Experts of a small language model.
Size: 13 layers, 12M parameters.
Experts: 32 experts in each of 13 layers, 8 picks a token, a sigmoid router.
Training: a variant of SOAP for the experts, 253M tokens.
Below are experts of layer 3 (counted from 0) of a mixture-of-experts language model. Rows are named router (the router's row for the expert), up (a neuron's input weights, with its number), down (a neuron's output weights, with its number) and show model dimensions 0-159. Each number is 128 + 24 x the weight over its row's rms, rounded and kept within 0 to 255. Numbers have three digits each.
Before each expert's rows: "comes before" lists some tokens at least twice as common just after its tokens as in all text; "comes after" lists some tokens at least twice as common just before its tokens as in all text. This comes from a sample of Wikipedia text that the model never trained on. Tokens count by the router's weight.

# expert 3
comes before: "-", "=", "|", "\n", "  ", ":"
comes after: "\n", "\n\n", "|", "=", "  ", "-"
router:157160151146127126119084111122158182159107108129142090147127114156140122110152126108148141081138127116106077122128130135109125122091079094103130135104149116164087109130118158126104128107181181147099104098128133163087112127114091146117114149156162146152139153125120157124134125141093111134116119136115102152144108164105107121128118122143138120091162106126161130106156138119143107144154163084105117072112118105171172113140163148143161154105137113122084112148162114146183113165136143
up0:132146169112131133128128140121118139091097100128099143153144147164124118123116177116112132120102131137116153105134135150085127127143157162187133122061099149121144149156130130127108123171123113153084137098109111140115103093129116135167100141120103134108106111172097100132121177108139111119092101135148134115092105109136122139151167136119122139110127164159097139162132111079140157113113123158102082123092134183128112139124109134134094127165171127169109126174106093154110152065123145
down0:078148152148155157130116140149089135161103078142116121130135085123137154111138119104178139142113144108162114124120164115095107167160120155138145127113108155161134109128121138139118113130122160115155171137134117139083078130118109150154078135157152063137131120119161130095139113103136120131165133191170137149184129116101117141129128146124093116107158115151115087088114116141096114103149159153147152121100095128107138111140109164100155125113130105158085157134134097087152108138144127
up1:109127143157147102107123108159131131091108116169105137160123128156149127126138123106117149101123112143140127150143128180113139160192140152113081097183146128134148151129125135083137072142142146133107128145107128114124110094118066169129115167125153123086115117106127062133129159151131122130095130141115122097149152171123143137139172127151092117141112133104150125096145117129098151137086156142134092113101156134114083129101111126126095177138162130105133116152179157135095128127082107
down1:122118123188097150136187124121144126119151120172132116125168144115127138134103157181113138111138133143135110149124122153140135092130137113091149128115171111131100126080118116120099101149126114128113135120141110090170129157114155107163143156131131122134120109086075119093094146179127202123145133132119162178088139171140165081119086099091111113091146109147162138107114160112125142123096144149143126145114118149119149127101093106118129146135167112131126135124147073138134093111121108
up2:103119158125124148101146121162144140162159101176136144115099136112099179141122142153107165143141100166131095121130133115107130134132150127117148176121126135136097151112154111077097072135136097133165111141148093156097148102150145117098104124148149150089137074132129101109088135182129107081104169116123114095137093120173128150107094101143120132120150139104081140153094142140134158151169142109099124120097147104140122152120094124137125141149115102165125155161111110160111150150156140
down2:137165138102103129114110157085129124138140119116078188128119109162142117108106143171142102165116132097119138147140128152118142144093165110120138174135120110120111114133099095108160138084112138183141165122178161149130127106165112126128076114145145115105123088148095145100114155175132114146115139136123112127146153144122154097175090154124115111113115128105091149131103107127203132127138142118099109144106146114089153162116096107137099114119137140180104134140137115116126140171136084
up3:068109098155142118117153092122156107125121142169131105118142129152111193108159119143107117138101177134123134098170094124149120140116158127099106110098102127150148103141116133131118150105124117111114118168131132163158155079134111140099170165124130129115113124162142103099123148139098135117115075079113117114144126173124143141135115122130118131109137123148139120099115147144117145164169113175091133144140194083162145095168142142154098101145098129090142138143142086173146125141117103
down3:118158106130144110217085118114123114116080132156131088149165126132139141135126091139067077139127122141139162144115140099101172118152115141129122103110143115136119113134146123103081151147131098123140165100099108185129169152130134119111103116131160132103185113148190138133095110117149141101101110161157148119121082101128127142137107128146138112119123133156088073141132109113150143107122155157168133144139111139104142144158142130103103127127112106136160151141123125127118113095174120
up4:128147125131151156132118131159157168088120150156160113127123134159094141111118096156108127142117107108114121109148069141148102135111143166122086131139123131121118169154102172116103099103143112113120104082128127158103187120102138139142173086137164127130133098121143121108175155114100126150134119159120098121108081110169092157064121122120145139161125151154147163156130140124137117191160124158122142110147139123146142146129104128140099111126081138109091140167101113140157125105089101
down4:156151120151153123138134082109167140157165151117103141110162077119135160123111142148123116120135142194150105121142127129106152092107110100163087081127136132079131087183135111098137139143085086148144117161124171119111099108129126166102127117121097153129076109117163097115114123116110109157102114127081133130168160144110136141082130110147100125094127079145109125120141119123113138141140151150134128122126138128180104117172119151164144103149116115133144125178146099125147113128161139
up5:116087121104161092130128129105117141109087146122175144093137125110083122096109108117137122108150101127148161105158066114112130143161154173146143082122116129069113158128091140111130110123086132113142144141139142100114162146177138116116134128120128120097101148121115087085165149117102123130105171122129165135144139122177128131108118107107090137131096150104153133127112135120130149159163104144112112198132148135145144121063147160130126106103144137137092174168149134140158132146127127
down5:128126103081114115156138149145129142126163104132141143148101138161132106120113107106136137144078157115115152160140140114131125137103159139141114066151134136075165123090135100125114154148150102132135163111096117087150115125144166135132069153110162106133139161092143129078132132100174145135164121120115143136130113150173179141141176126105100142122079106157168101108123147135151160105100088137143123158161124143076122159114115083122121079127132100124137122114126121170151136125130141
up6:135121143099138142069134108116077077147121122132159101111174124088113128160161161166156137154170092108103215136137149149110156157107126117149097142106125164106162092139145122103097110169104108145179152118090142125131132118152169118128140132147143134114104123129107102111118119123122135101134132127127132091117106131160159114143115136113158130177118093142120121158082096155119124110082103137127127111118142119145120156132131129118134153110114121080139132132105130095070105169136126
down6:142128130091099125108115078087163092131114114056144105140135111147101086111173128148145130079116118108122159166080164130126108118120085114174122170148113122096150137122110143156140160095166132118099157116116166132159128115116126127115125147140109146102149105119063108147131108142118137071129132123115153151157146141108165101130144142143146139188102096173163141125101096142145161107131144123125139129162142107146122144163170106139124108142107131151133107162139117143094138129125133
up7:124116144105157087105159101155119134098139090116094114129144148135097161116160120086139157154127109101102150100129104093121130108179143164110160091158085159108162153153143134105091137125136146132084080134185116100142136102156090116162144118115099082133147165165129105122130145129142103083092122158104121141102124139133121104117150159123103183107154144107128140120142138128117137144156120134103111128154174118131127175141131122138111129093106114131113132088117150123186164133103107
down7:167106165106148133147140137109146133123122106096099142116118112086171129088098094119119154095108106176145161122115150147133150189121112131098116142140114135141164119130103164105144138154136159125163121102168167159109134114128120139085121130128114136144079089145119109174171102139131107138108114159128110117105116144111114109135106100142116098139113146144091090100136164139158090139109111101119109169094161123125188139116095108117114115174154141135136085150169166094124145138146115
up8:096089115101109180125111131136111115130193154118118106126143108122131151163120150115131119133154134157153154155137129120136125148145137143132095139132134157098108160168169119138171104074121092104165114170081107163130136138114165110185101096129091125102118132122175116116129095133094127153090130116088105112187114109126173083138103125101083151174098107139103138111098152138120132134137130135102128164156145115099151130126129156107103112116117113122123093091127120139106143136101144
down8:130091156113127076158146151108131147137125129063085120130182121133109108136120119127117104146162096124113133135108112126114151110176171112139136132160138122121167153144141125105122080130126061134139157107151177123128140112115162125119163117114108136129100088156161156124086152162119107146133112150127167156133137143150097090127113160143144161115118103138148134145136139128152133130094155139159113185121094123081139152099146131111112131125104089091149134140079123133095114134133066
up9:121087150121151146119129125124134144116102153161114126127170138177136125145102083092147134158175110139142136113125125158129089176166120137162121109079125136171153098143102112125088143133140134101102137117113126093124134136146121150116131125135103127148143065133165169174129094128123158141083146139155126160089112126144114095090134121132121125139118167116089131169184110139070115133111124134118168134087082133134148138151139093097108115138150138122159154132130115129158119132079085
down9:110109145116140117116149169138100144158082131126134152148131142125144116119125120108124125132089093087088148097129142154116154136135143191152124145131103124144132148139151100123103134159126119157109177195127077117156129154133158114125082097125115078147129154142085115111158134115108180108158120102128159132125099126148105131106115146124133163159112121126165127135210056095121113113138111133163137116106117105102114114089095127147160105123126144136113118109093121122117165111141151
up10:107110133137139128121159117119143139147100142121128125106129130186114079135154138140100121178186094106150144108141091129098133157150065132095130091156105139142140132108150158105131111094166147161147188097160133161114114089134084128113113109140146098127105161173098103152106141132123100149081140165131126126153161131109125147100129116118089121101115130093137147126112122143110166146129117135124141131139122092166114131146146114123165153082112165134163122163109149093095103115092110
down10:121175146132172170127132104105134096114123143173104102141130064109114132138108168095088139074103123151108131120123157159134140086133136106161133163096154129166132085116157136120115144140131141127108102139121124171138123168112148176125180116117133139094110072116098110137128148136112144156148132093118154121125114129144122112139135141065151100144129103089135159145109135123131091113161131101154152141132157181170112107116146129145116123085130130150117136093122087110122119167127158
up11:143107121133154109108105140135090112098179120124138129070176141099137165097144110150097133114166118142132165130140130098158108163111110115055120107136128143155116111161148149117126123115145119174133137074119118155165115113137128157126107073158140101137129148131143138151128116154149128111137079138102122150153104159135166086112106101122177154122134138122091135142093135067094089141076116147131138107137168117163136094117102150133139125136104130115099135132125146118167147160124107
down11:152185158168134160144098097114166144135135100127117152135150123142093170166135139163171097143102121146149108132123111061133122133088153142144148191108113102118130153063126144108125125126079114142147110097120128111141146176125125101144150162136112139079147101176128118100131122128152139112130123103136126123137113149123134131102086113118130105111153091103127111165150136167127083122117133160125149130067108150162153096116160099129109111138093156111125150124131134131136130143123085
up12:150088143153136135077119112092139144134184099161140105112150165160139113146137152130130073122160156149122120098137117192155152109147119133102144119148168126136115099198137153097068089145108109120096126111126144092132103168143131123176118174154147134127129134131156111101159132104098151152171137118125091109133161118124141113130118138150136162125129101155150139126073110104138123131128120124119152107173127076155117100120107111152127117137118118127147124174136158146118108134139095
down12:145140141127135113114125181140102132115111102102132112145119105129153150093174121108086150104157148130144142141117085132094160111122112081106073086130114096109125123150114112169127140119138113078100122111140161138129160158106108124139171151109152169166108152106146155160175159131083133105141113105139128106102103137116145123103142135135165187156142123122132140127118091158176109087111135130125129101156154114132173145101111167132113098166130117136111153126097126170130160085113138

# expert 19
comes before: "=", "-", "\n\n", "|", " The", "The"
comes after: "=", "\n", ")", "s", " =", "\""
router:206149111188166110175097125141137101130127113116141163123066143091120156121141119147125127131118102181163111161132141153142128155108113142101121118137110153128171122116148150103196134132110082134115112114106101128136153143089111064138150111108105088117129149078143116143132128137163101090144155110073143113126154147093102153122134124137140109112135118128155148116116144092125142129109119097076154112110118133091122119158090144109132136127102137137121140114101165139134149123121122
up0:115149140123129112121122121120120156111109129150146135162102155146141129106106135157119113161132122141136120125117096186116164075129138087121089171137070160135086076124147170127109109183077133135102150133135157095116107124115125141097152142123130118099138134142131139139153115125118077065095134101115153113112125140134146161098128124172113120130104159153123151117112151184131077132122111181118137117148139121151170133096108100118130134153121155180141162123167126124152135121169135
down0:116109129160124114122107164113135127108113123104108122118154154103117135081176051124091123136113168154127118123171154118107115114137101115102200119128163124130141132139129103092105134130105145116129087162106122106118148116133148110127100101150156150175126136149150171106142161120140132136126155126132108127109136154123142124140121142117171075146164135132135164095127113100115112111125172134170153129140171109129112169141168142141071076131110102113119159106120093080136094139158127
up1:122130123142116120110152100109156148122123141124140097119107097155128146109160100132140137122106146114156112103143129158151142098144133123089095133083182146116043139112070132097154130121144110154127121118066144157125156122116100147131143166137124090058122158100148086135182148120083094110151116126132073131104132157083148125113106136146146140151147135110152173119147124125137132130146141095101136117101133123176102139112140164154126124132126176134123126161116142149140145111161131
down1:164139117101148140109151121107102119102157106107113152116120157126141112103092171146169095133142174174102151131101121093133125163167140137132136090185088130146171158153178135164080152133140094110086140116111127118152142112126155096138095160122105152152126143130115133098110147129154124148148134144107152081095114080144126157111138072127095095170094131143100114119150115129129115089112111100134133131155144174106097138126116077143146157117145112146129130127114117121124137171129142
up2:128127165088163153147151117174120115103141120175149140121116136133137121140102139094113139155147130158121139109135100112101188107142112116167167148083119112180124115140121148124162150121125136106100116121146143120128115095149106092142155136139140093091125124131119121153075118105113078153089130125132109191145157140106079113128119163162143078099122092108111132116185110144104138148133093128118104117076148110142098107090138103128132126138122132127143158110154120134113113174146077
down2:158134159091066098152148162091122125131159148092123164132177134097123113113136119177143136139102106137101092121074114121150122130153147150121134167122110116085161109150109085200122112111083091137137178122154112073162116135106144116124087102146134141142122122122125129142162135125151122107117162113170166128143116111159134132133107158133100158156140100155133135130109094099135132116144122144150166151138123136091081119113108135125117139127097129153130130101081127157146140125092114
up3:149158116124153112136149079170133124140107098167101137126113143139125170166178118140119106113177104146141134174155099121129124173138107144126119139146156149119153072107094117090139139140131138125118142092095126149142146155134135121145126105119139130123113052120142124136133137096107178103136084145082127164147112125134137099117139141085133116129087079177087147122124122115150096125179089102147107125156122135145082125119080161137119142142143150109099109139093141132096131136129116
down3:117105149166116128149143122072164164134163129117075146135130105106150139157156098153127120138151116138092120149120152138136140110152115160123108107137121109124127079149133145161137153108118156165109127115180108090133083142134158187103099092155144116126114086115126136126109125155098116165127145159179108128109159110156131161148122078133114113160134101110111124086120141133171107085139116135134133135177118149080107144118128134143084124115121151120142103113154164092099123122076114
up4:126139141123129137104120098121138112157130100154121127134134132136154112164134123088149112163135125163138119118125151142166139132126093117055102110143155147104159104163107175071121116090123135109096127112090095131106117131149102161092129147109139129117119100126065096156128132128123113109113108099124139154127117133157174094140117087178140108161151117163128146179122127131126087142149100138133127122147120093147119112098137109134110101110098182110149136145210119161133089111130100
down4:143148126135120171117134131117107082147108119184121130126120125116119138124142121154174126148097161147180102153074118137149130141095123144116137149131168124106122110074152093153132103133111120124090110106097131086101131161105135145153134109096092122137118109110097112142152138137087111169163094164141144128093121123153116099184078118101109100161125115145138146144143173158154087150121154124126142130147154144132099084168125127113163092153148103107123154154118148126077110144125152
up5:135101131149144117113148134121150123156132120107107099086118118163105166136127149162094150139127091126101088117122109163142189182169148113139076067158104158156141144152127090112163146142126121110102155144127127139106087126127113148136113144144092133115114106096139087119133181154137156120115101101126076117090137102102149147146142115151116169148133141131134124159102082099115146114136085155081108139139146154128150147136145088125109136102141162092138156122133126162102133149104146
down5:151147146077091095102142144113101076131158150121087171123145110076109110118147103186154062171150113147081139136131155098146139166115109136149148115147134079134125129136147138129187138115154127125117140160154167178124127156143150107125090138161123139159139124138101123102140162114102143093120131145128122131131117128101094138142158124095156122140125125109135135162134149143116151085150115125165182141158092117101075099140101124130111133112109119112099117140125113130095109117129131
up6:119133136160164103129124116106098123114072146125134082138151172130154127125131099088133104152109137157118162116141128143115155158129173136155117092146133130133127126149138111134187106168114138155134131094141094130152127076165112139107113131156106120082129128129123121134143148113159180114110084101102087108157135132098066121144154162130086193160105084131132133150099150131139137090136110140152106117114091132110130170132142112095097171100122159100115146117140099141118106132113117
down6:113084150090148146140172157151164175097237095127137118163104142082098092142126089143159135103183120142125146127106132152115121109140088105134126122131092113140158149115117138086127140121172126134138099132118120133103155127073125132152111143155145173128141131114159138098149129082135137121095108129121115147119111137139107149120094102116111119149159074139173139118140141159134096127132140125121133138094105122127117138170135106104131120126157102142132132098090119115158122162132135
up7:139131139159120134115158127132091163157141140141165139085115144124168139161149139131161124091153146165096098127117125132123159123103073084163091124076114145102123098115115152133168121102151123143129133149104136142095106152148122117158111143168087127151167078184148112115122116110083149132139122113163101123106115102153168122113105156116106122161137125164131129147107151135138162126137112110133077128091140128154077144086093127113150091145107122117170116134127107157168119160128123
down7:142105115100101112105107134139089117103154113128150151125109141129149095109148087096139104099137105080113148160128147125105110127113152153136156143151098144154157137110066153114101093144105215096104113118163137147119150103132128095155127136155127121136157135093082150120138142131123123141134122117128093157184126117164119167109098117154138122140113148155129135105116162152128170115144146154122118137176122138110099132084132142141108140126118109127148129123135199125105066131178126
up8:133160128085174128145138071170147141113086127119121139168175127125134174101105145110169120125088117120114145144108151147126152149130099145111125103109132120143153154128189126169123139115146136118143123128126104120149133106119171118150111105117156134113102168141137122119103172136121126168128154136104149099121118129141125123127151144135112115085124112158103141123119122051113139089121070130134128188048101134151108120116122133139121128179124121157146089106135106141105159150113155
down8:149141115100081090065129138119138144131105172101131163134129147086145124146107121160101117150075122118093128108171112128145151112144154107147099200114122135044185134142150125139109127153121116180158138105149135100121105149093160109121081095147148134129146078154106129134148127117133110121142126138132144103119128127144119132125149121126126139146109151092133183173149150124138169088102124144135115129186127120127122087110119119122160122133128115106147128144101100111125126150126148
up9:118107087103177130118148123149128094125120127117151158128114118144107162100129148161111145099143106116076115157112120130101158155114133131127146055183118127137164136098124099133165137158109116101091150148088177115141139131127157085126126113138135132057137133154180099113129131158111122101130129070089135129125156112130085171122185142115098162148083117146141143134091114100111129122155101124118105151142140142124150142125118091128116139121119133129121137151108140153074156114118127
down9:175179117110090114138140117138118116167130159129112169118152114126144134097100133146161097120094126137143089102093128113186170104091158113128138149115117113114119114110147140175110147083192118170117146115128112118092118111116166127150138140170100124129142136150091133102141142131113096128116094152175094136184154120140112123121096149098100077137149116144125125142170103132161121129132137107091146109123108119136129109070117108136124122121113117153080099153145158121151116131133171
up10:124104112127116090112152122112115140134096127144161126154126136115134142164125134088132120156151100155146159115161135112095139107171123130094133100140130141107126078130124144125140112125125155094148137138178097143142108106129126139120119165124073075092084127141109083118155134142131121114134110110118136092127141112116205086143159167127107126163132119086127132096122147151109105157160070136111132066130133144104110105126116131108109145108123171128115161137193143094158128121180144
down10:125071152117134128173119148123130123122117123112134101122117099119117078152112120145099144147150141092183085101143140125080109060125136138120147158103127078110133127113136158131134166146120160149172095144104132128107152119122102163168117124118137107132128102134141136158166124139108123132141161148098101108105173138109148139178123121110094148114134128128119075091155161109114134132100105148164170082164122120126145107134127126097143150132094143193132129157092119152159123122164133
up11:126120153167128120117109123083135096158127112155107121159146134152201113169100115096056117095136110158147139138135104121133177159148170090157109159087103180150100140124108116162099135160102130133121132131131091111138135107132163104131142132103117105112143118143160114114149114071199143111141115132171146125149118093130155160138129124141103127125130135134119123159147105138110109127130136116113116114097156124128138155137123155151092082093134160155123158108108122101131140106114178
down11:119165134161138132137138129138168162133114123125112094145123107093111168121120139126123167100103191140173082191075144123154099100130104130122118098114095099107162122144138145091135153115084136096118069140110092112122067128076139137106121119159140089130164116110156152115127146160155133140166138155146129129141144125110101151116118135116144119121135133133125139144114130126152141109135139130132087125141142136084177147158122119098126159072122110162117145163111169137132148134095101
up12:167151135150151166142136115116153088158124127131137140120125160115150184168099118134132114129083123164113114129135131152122160121110123112106082120148130121077116135152139153143164145154169125132163099117139143129122145107151178145128163146139107104144101099098143122144101096142152125153151112069129133104176138087159154144078122152161116118131164123173096157166112111156109123077115082122143157155120142132134125134129111115151134082078081131120148110084131117129111137149109118
down12:174131127137153123111090129101125132133130169110147166122111138136197149086118114100145133096096134110123178123096157147071129104105120108108127121155123108131123136138140099145143163129148129143144138127126069128144070096136146140125154101163095156138143140137176120135127115092143153067104073140128130112125141162127110085144146154107148081118156132089188133119114124103119109130145142129141156174164104121131132097119137105121105118125157099158143117109144098142149119164108142

# expert 1
comes before: "-", "|", "=", ":", "The", "In"
comes after: "\n", " the", "|", ".", "\n\n", "="
router:103097092143110112111126128098121174120152148171138146165141120196160159145138117123106129134171104139127113098135148132144164091114078110129121111096142118114135111150159133108168123133137143120088136143161126132097092157135083164126144152169105104137159120153130125119164138139118129082094077151118114122096124138086166109147113137127153147147139105119218133131129135113114124168139129120107143093156137140151119115108130103092141108143136133104088140116150065130155113126134106
up0:155105141156149114108104095131132148107193108136109123075141131139097115136132110124157160165130063098173127122172089134095144105137108157086131105079089137128132143133140150146121112155089129152091102101107124148122123102150108102157150130162107080130116141122106127097175151125122134145130117162163142126122117117126117145116118089128165177134148109115160145135137101089118096132127110132118106121137141127135089124147123150122146194108110153088126107174146132181106141116114136
down0:098086105144154129131110105117129152118130137116121168092118085132108169098131130113133101145134127134087134131142072140127142145126117084114135089138119123134128131102140100131154110099186157127144164107141156143098101076124082095129152158141140195144132172164148152129120113150173116128116145110112122136190117136134127155119150153140104096100105139111154160147094142112132086113137110131175125170179132138123127135183123110112122113152127139093119103129114130137099138068139126
up1:101118159123132142127131173143082126088158090165121116110180171113124165096172133084119156099162080160099132148142117150110159139144115118122115108139120135098097124113159132150116109130119126093113123105149101159161132124129176095128124076135146086116132100150120174123135140137099136153125142144103096117107155091150117090168167121127081170121143132099133127159123114151119145167091127140104128111125132143135130127108088082129134137094129134110090147090143146171147159117128116
down1:139134153144092107120131151115092122094102161117083129160156122129191128074158146113129104168098100127139126112128155139125134101113177120116127164136125106101118084109108134129110135144112140120176126107122130138153118102153145144096113127131121176112125112083145119102124094126134111162156165150166106136142141178118150149130110135115155116136111146089089112138105149160145078197087109136124156108106127127144158098094141141154110147142154106152124165123128134082132182111121101
up2:107094125156169195131136119136136127100117143142121138137129077115155123154124146151113111133166143148131132102129171168112130179164124126119132132133132121123118119136135117111169081150168145157123158124136110142106139131135132131148128112128121103125093129082113145182136096125122128150103071106092118185109127115103156144134139106100126108139097134156152150155124103122111121106076113140082113092143136122122124160137124151104096191146106111178149108141153163111080113116107072
down2:115139136135148145159154146087102116111131114113135109102147109117115125139099116135129158098162160186129074133125109138131115095163110140132089151137127156124141128129107137148141136125130152114130122120150127141166123108144124103110116092164110143161155114104123168136166147105119096105154132117090099164120163184104110143128133102172117140159170139111128101129156096122088128074139128094090146120171101135100136179149147151116103180095133102160117107134067108134138138121068127
up3:117133161121132116111147131152145117156118156162155156129144145132141145102150138086155128138093083141168153116133139109096166146122134129132127130102135162104151140124126119173136129096140166143099121139115129127091106119117177139104097135136115142169106102127096096136150135092138115137098117113088126119137141087089110152133116142125161161138129103148122126104119111133066122130151099202126115085122163164130088138091099149097146106144084123171105138091118068131164151108173117
down3:122144098090122124179105119119123123106134144127105126130092084126116119131164146112153115167165123143118126119109127142106139097112123153134097082136111110124140119110110123137106131128189156122148113162117131145152067091106134150156117095129132131158110103087113140121158110118106137169155163129144140149171178098098115105166095111075149137135163130096117113114101171164104108099130170163130139109171150151128129107124154144109128179118107119149142158149118152165173110089125108
up4:109122154155104099133133118150131134102146136104131086122119133170162143096138157077124168112138121135112182131122086167095088170178155152104130135138129132148143131129100106134134090122100132175157126114107094145153123133113106118117087122147152127097088122118158160134102158112115102155058138130159122176140114143147088135142174093145149157151094143117105141126172143123104146145141145172106133116105112091184108130154150125108094142123121124150157136121127099129111131126147093
down4:070094164139106135125118144089111133117152115159123153141117152144136119085137172131130130129071142131112127139137109107132112106138184134105142172120093085148161113100149129134099126117124125199150123089134141121125159090171106122116104148133139111150164091114133123098087137089164164153143151096114109154102109133145122136061093147134165125144120106088134143127138147134130129146152160136123122142161177104130109081115142134153121162157149175134123137128128114137106140085112124
up5:130098139105137114122125141130142137115122139114118135079148173160119136129152143116117128095160115096149131165140134086121159127097149155153109130072145186134173152150143147097122101123070131100105157150155171126110126113162107130130153140140137098121120126137132125099158123126136115068148155134159130105143147086113125134123157114107162180139139126112135121115131114100126137132128077122099150099127113128150147163134121120114169101104111189106080109089136111082190095099120135
down5:123121113144132142157125097157152119142143155160149105163126153121136130133116140112131141104115173155117153090124093175108131138108128119117116140074158115164115151128160121115105109137160126167145158076129133080152110112120150110155134133129132150143117103136087098105174135144110107122122087107092140139093150122189170110115098103125094119091096127120110102143097167150139144141137119098126134136136177061117130118185140145155077140113151118097173107151134103124102139126159119
up6:087094166118162117133145138171183117118081110098086129075107156093128149119118096132121162128154101124125126112124121118098132142139108161116151113125132137098153136165120137125194126142138115097150144145141151119114130127166122139116196140092124118138112106168085080112147111114151117140113139121116146109132111159134094096133139109150114110090111160125090123123121154155099147154147109136087130114148132180147147191132099106153120113110154120131085122135137093138131130070152119
down6:150105120162162130157111125110124099133088135147093109108139117085127115121129122108138159164129110137084159119101135125150113154132146152128158200168126149113157137156124114150100132144154129135159131111126142154120164140139096150089101145096162115152126138120116145097071119125138139131101168140148190111136115160116130120118161138168068130148112161135087095150120116122102124092094140169162079134100166139113135108142134134143084088133126080115132114122129146117098144115084105
up7:120097115161147120115133089122118105148130109181121162128124120070104140140128095079120123173116170094094131135124158151149145148139126183120163077181126146128133102145118129149168127136120143116087146085138113176134157098127101105139125097105090132103102131143141064124111152121114087126182116105088114135105136121104105169115144110166145133117099132139115146134088096121113157132132136098141151136130132147173084132140123135116108140121155144138142111126165099143136101118143095
down7:165122152147131104140133104091142111125155096138133134133168117068111131127127126125133103182118119086106144148133179153135122121140110125146114085197142112097154116137121130139131180140143099102143148085126148141117137107124120132122100103112134130107164124123122134145131112106128089120143111155139168118109160134128093168129084087126128113146089101083127091120157118107185130116087141096147149137157135168126115157148164156138126088126172103122175137126129118093178089141111137
up8:161145106109105079129120136076093139180123120118133093154107119192087119124141148122124122113108111106134154131147154110122135133126149152120135117127119162095127093134163133157107143118122131129077120114125138149140127139128155127149120119159125127126132125061175113151132080098121126132119089111118140140092102125134158097170117163147161115154074125120119136107130141126123117071157101172107155153119102122199149142122104122130182169134139129135115132100101088160130096115158107
down8:176110165067133123108167130124136146132154135148093129140118140083111074190098099170149119096127152113094125101133123116096139095125091113147107114117106108118121137159160134121155143138160109147151119103135154103122144132092141109124130117115142091166106139144163113137125088119118096151115093174106095102137132135142102116152118122139134121127145134117052165124111152129148147153124137114095104132110158139151136132147139121155123162120126147135192104183152122120090111125162169
up9:147111128146134130128148153131127123117098154136113142099118157092121140103150130113071121101146102134126181121136117138121157180111117185119098137116154147137137144112105162143162081155120096123123104136094115133190141192116085118206095137123123141096110170171134098081138156136112150146117144085134092144127155117112130139143116085113140168158124130149155112135136095139091151159144124145104098150117133131125098142124146131117117083106161124134100154139126155125149111101116113
down9:143125195072145165116146138163134139138132103124129140090095150135111132147114134168137124130137075108113112091151094142099182122163115114158133123133160125131136117127104096167108105050155101139117125121153153135132093122152164122167130156074130149122112132133101163106102102122139087154118114145125097172146134119123086097124128166138149138103120126140124117144151144172118074102133127097110122145157142141133140143120159136129111137098141108104108181119120131093085109143113150
up10:078082130166124132098074110106143148131154132122132155116176150104112123141164128133132081145159111141094156165168083147145093148148092143126137068107111152160093151134178119124107126108116133158136159118113116099144131105140114138090154176111120112132106114118151135147120123137111128143126125107129098130114137138124177154148123107119126174161131102112123137121107141141113145146099141167105124116115111153150154120148146149144068115119148110186104153130121066172115095121139100
down10:101169113103092125115141129077123135126116112120177080106179121114081137138108136108119120130160164118121109115111135124118098103127118128131120097168134134103133132156184107144143110135094166138120140139095138081135111114123131165164135110152081138156107110122166133155125149158119096107149125142142112122155168129134121119141159157137163147122117125125137111118162149135076083191068102180134145156159113126133116094115086099145150150133155133088145131129121093155134146132100111
up11:135117126079125144128122106151143133114112078131132142156113142117143152120178115110141122135133131123157128147137124105155129127124108151128132140117116164103122161112069125114133107131136081105108113132078128076154145169156125139154151110077133131114121202164120084142110155085161142077130149105130099136129132114172104143134171116135089123117126161117099129136126106158101146182164134128143124162158084095169114127144074127121159107135150124140122117077162146119142152149149130
down11:154088094099102119175129084126127130139106119125122157204130116104111132133123130142129111120124138112117093139050124098143159117074151093135122133117134117143144148126084134129130123104142141138146160135110154157106118095126124136073139133094121182139158112133124121134118137132125113115133157136131128141126117147116095126164113118150183140083114135121068088094140088123134145158130143130165135143158066113162162111166139137102147102152133130182132130136117168141154159138148142
up12:113133146138163147124114139117124133108092204141134104114140157188116148116121141129095142144118163136113152126148097126142078124131107105113120090122133120191081135117090125150142113108114103140131100116124097136180137161101145163119094153135133123125102145106137110097106159097130160101121085104152099118093109135142158108126117137115142184095126122149170150145100102128121108148198142150116131116157134100145149153106152127154113109090116142112134136093138086147129153125084157
down12:149143148104125109163131091126134125153106141156134109110132129134150127152157123139161094105129126130155119159147099141065173168152049112131115107152133108091141128111121110118080098112097131125128126127109157096106128100091087164160130127137135099151131144152156100146135119091107150114149094134107098156107131134096122189124085173147167087116165112148148151118120150118154127116150161123087123125101132119137125098133146126122091126126132121110170151196145120136145109145095136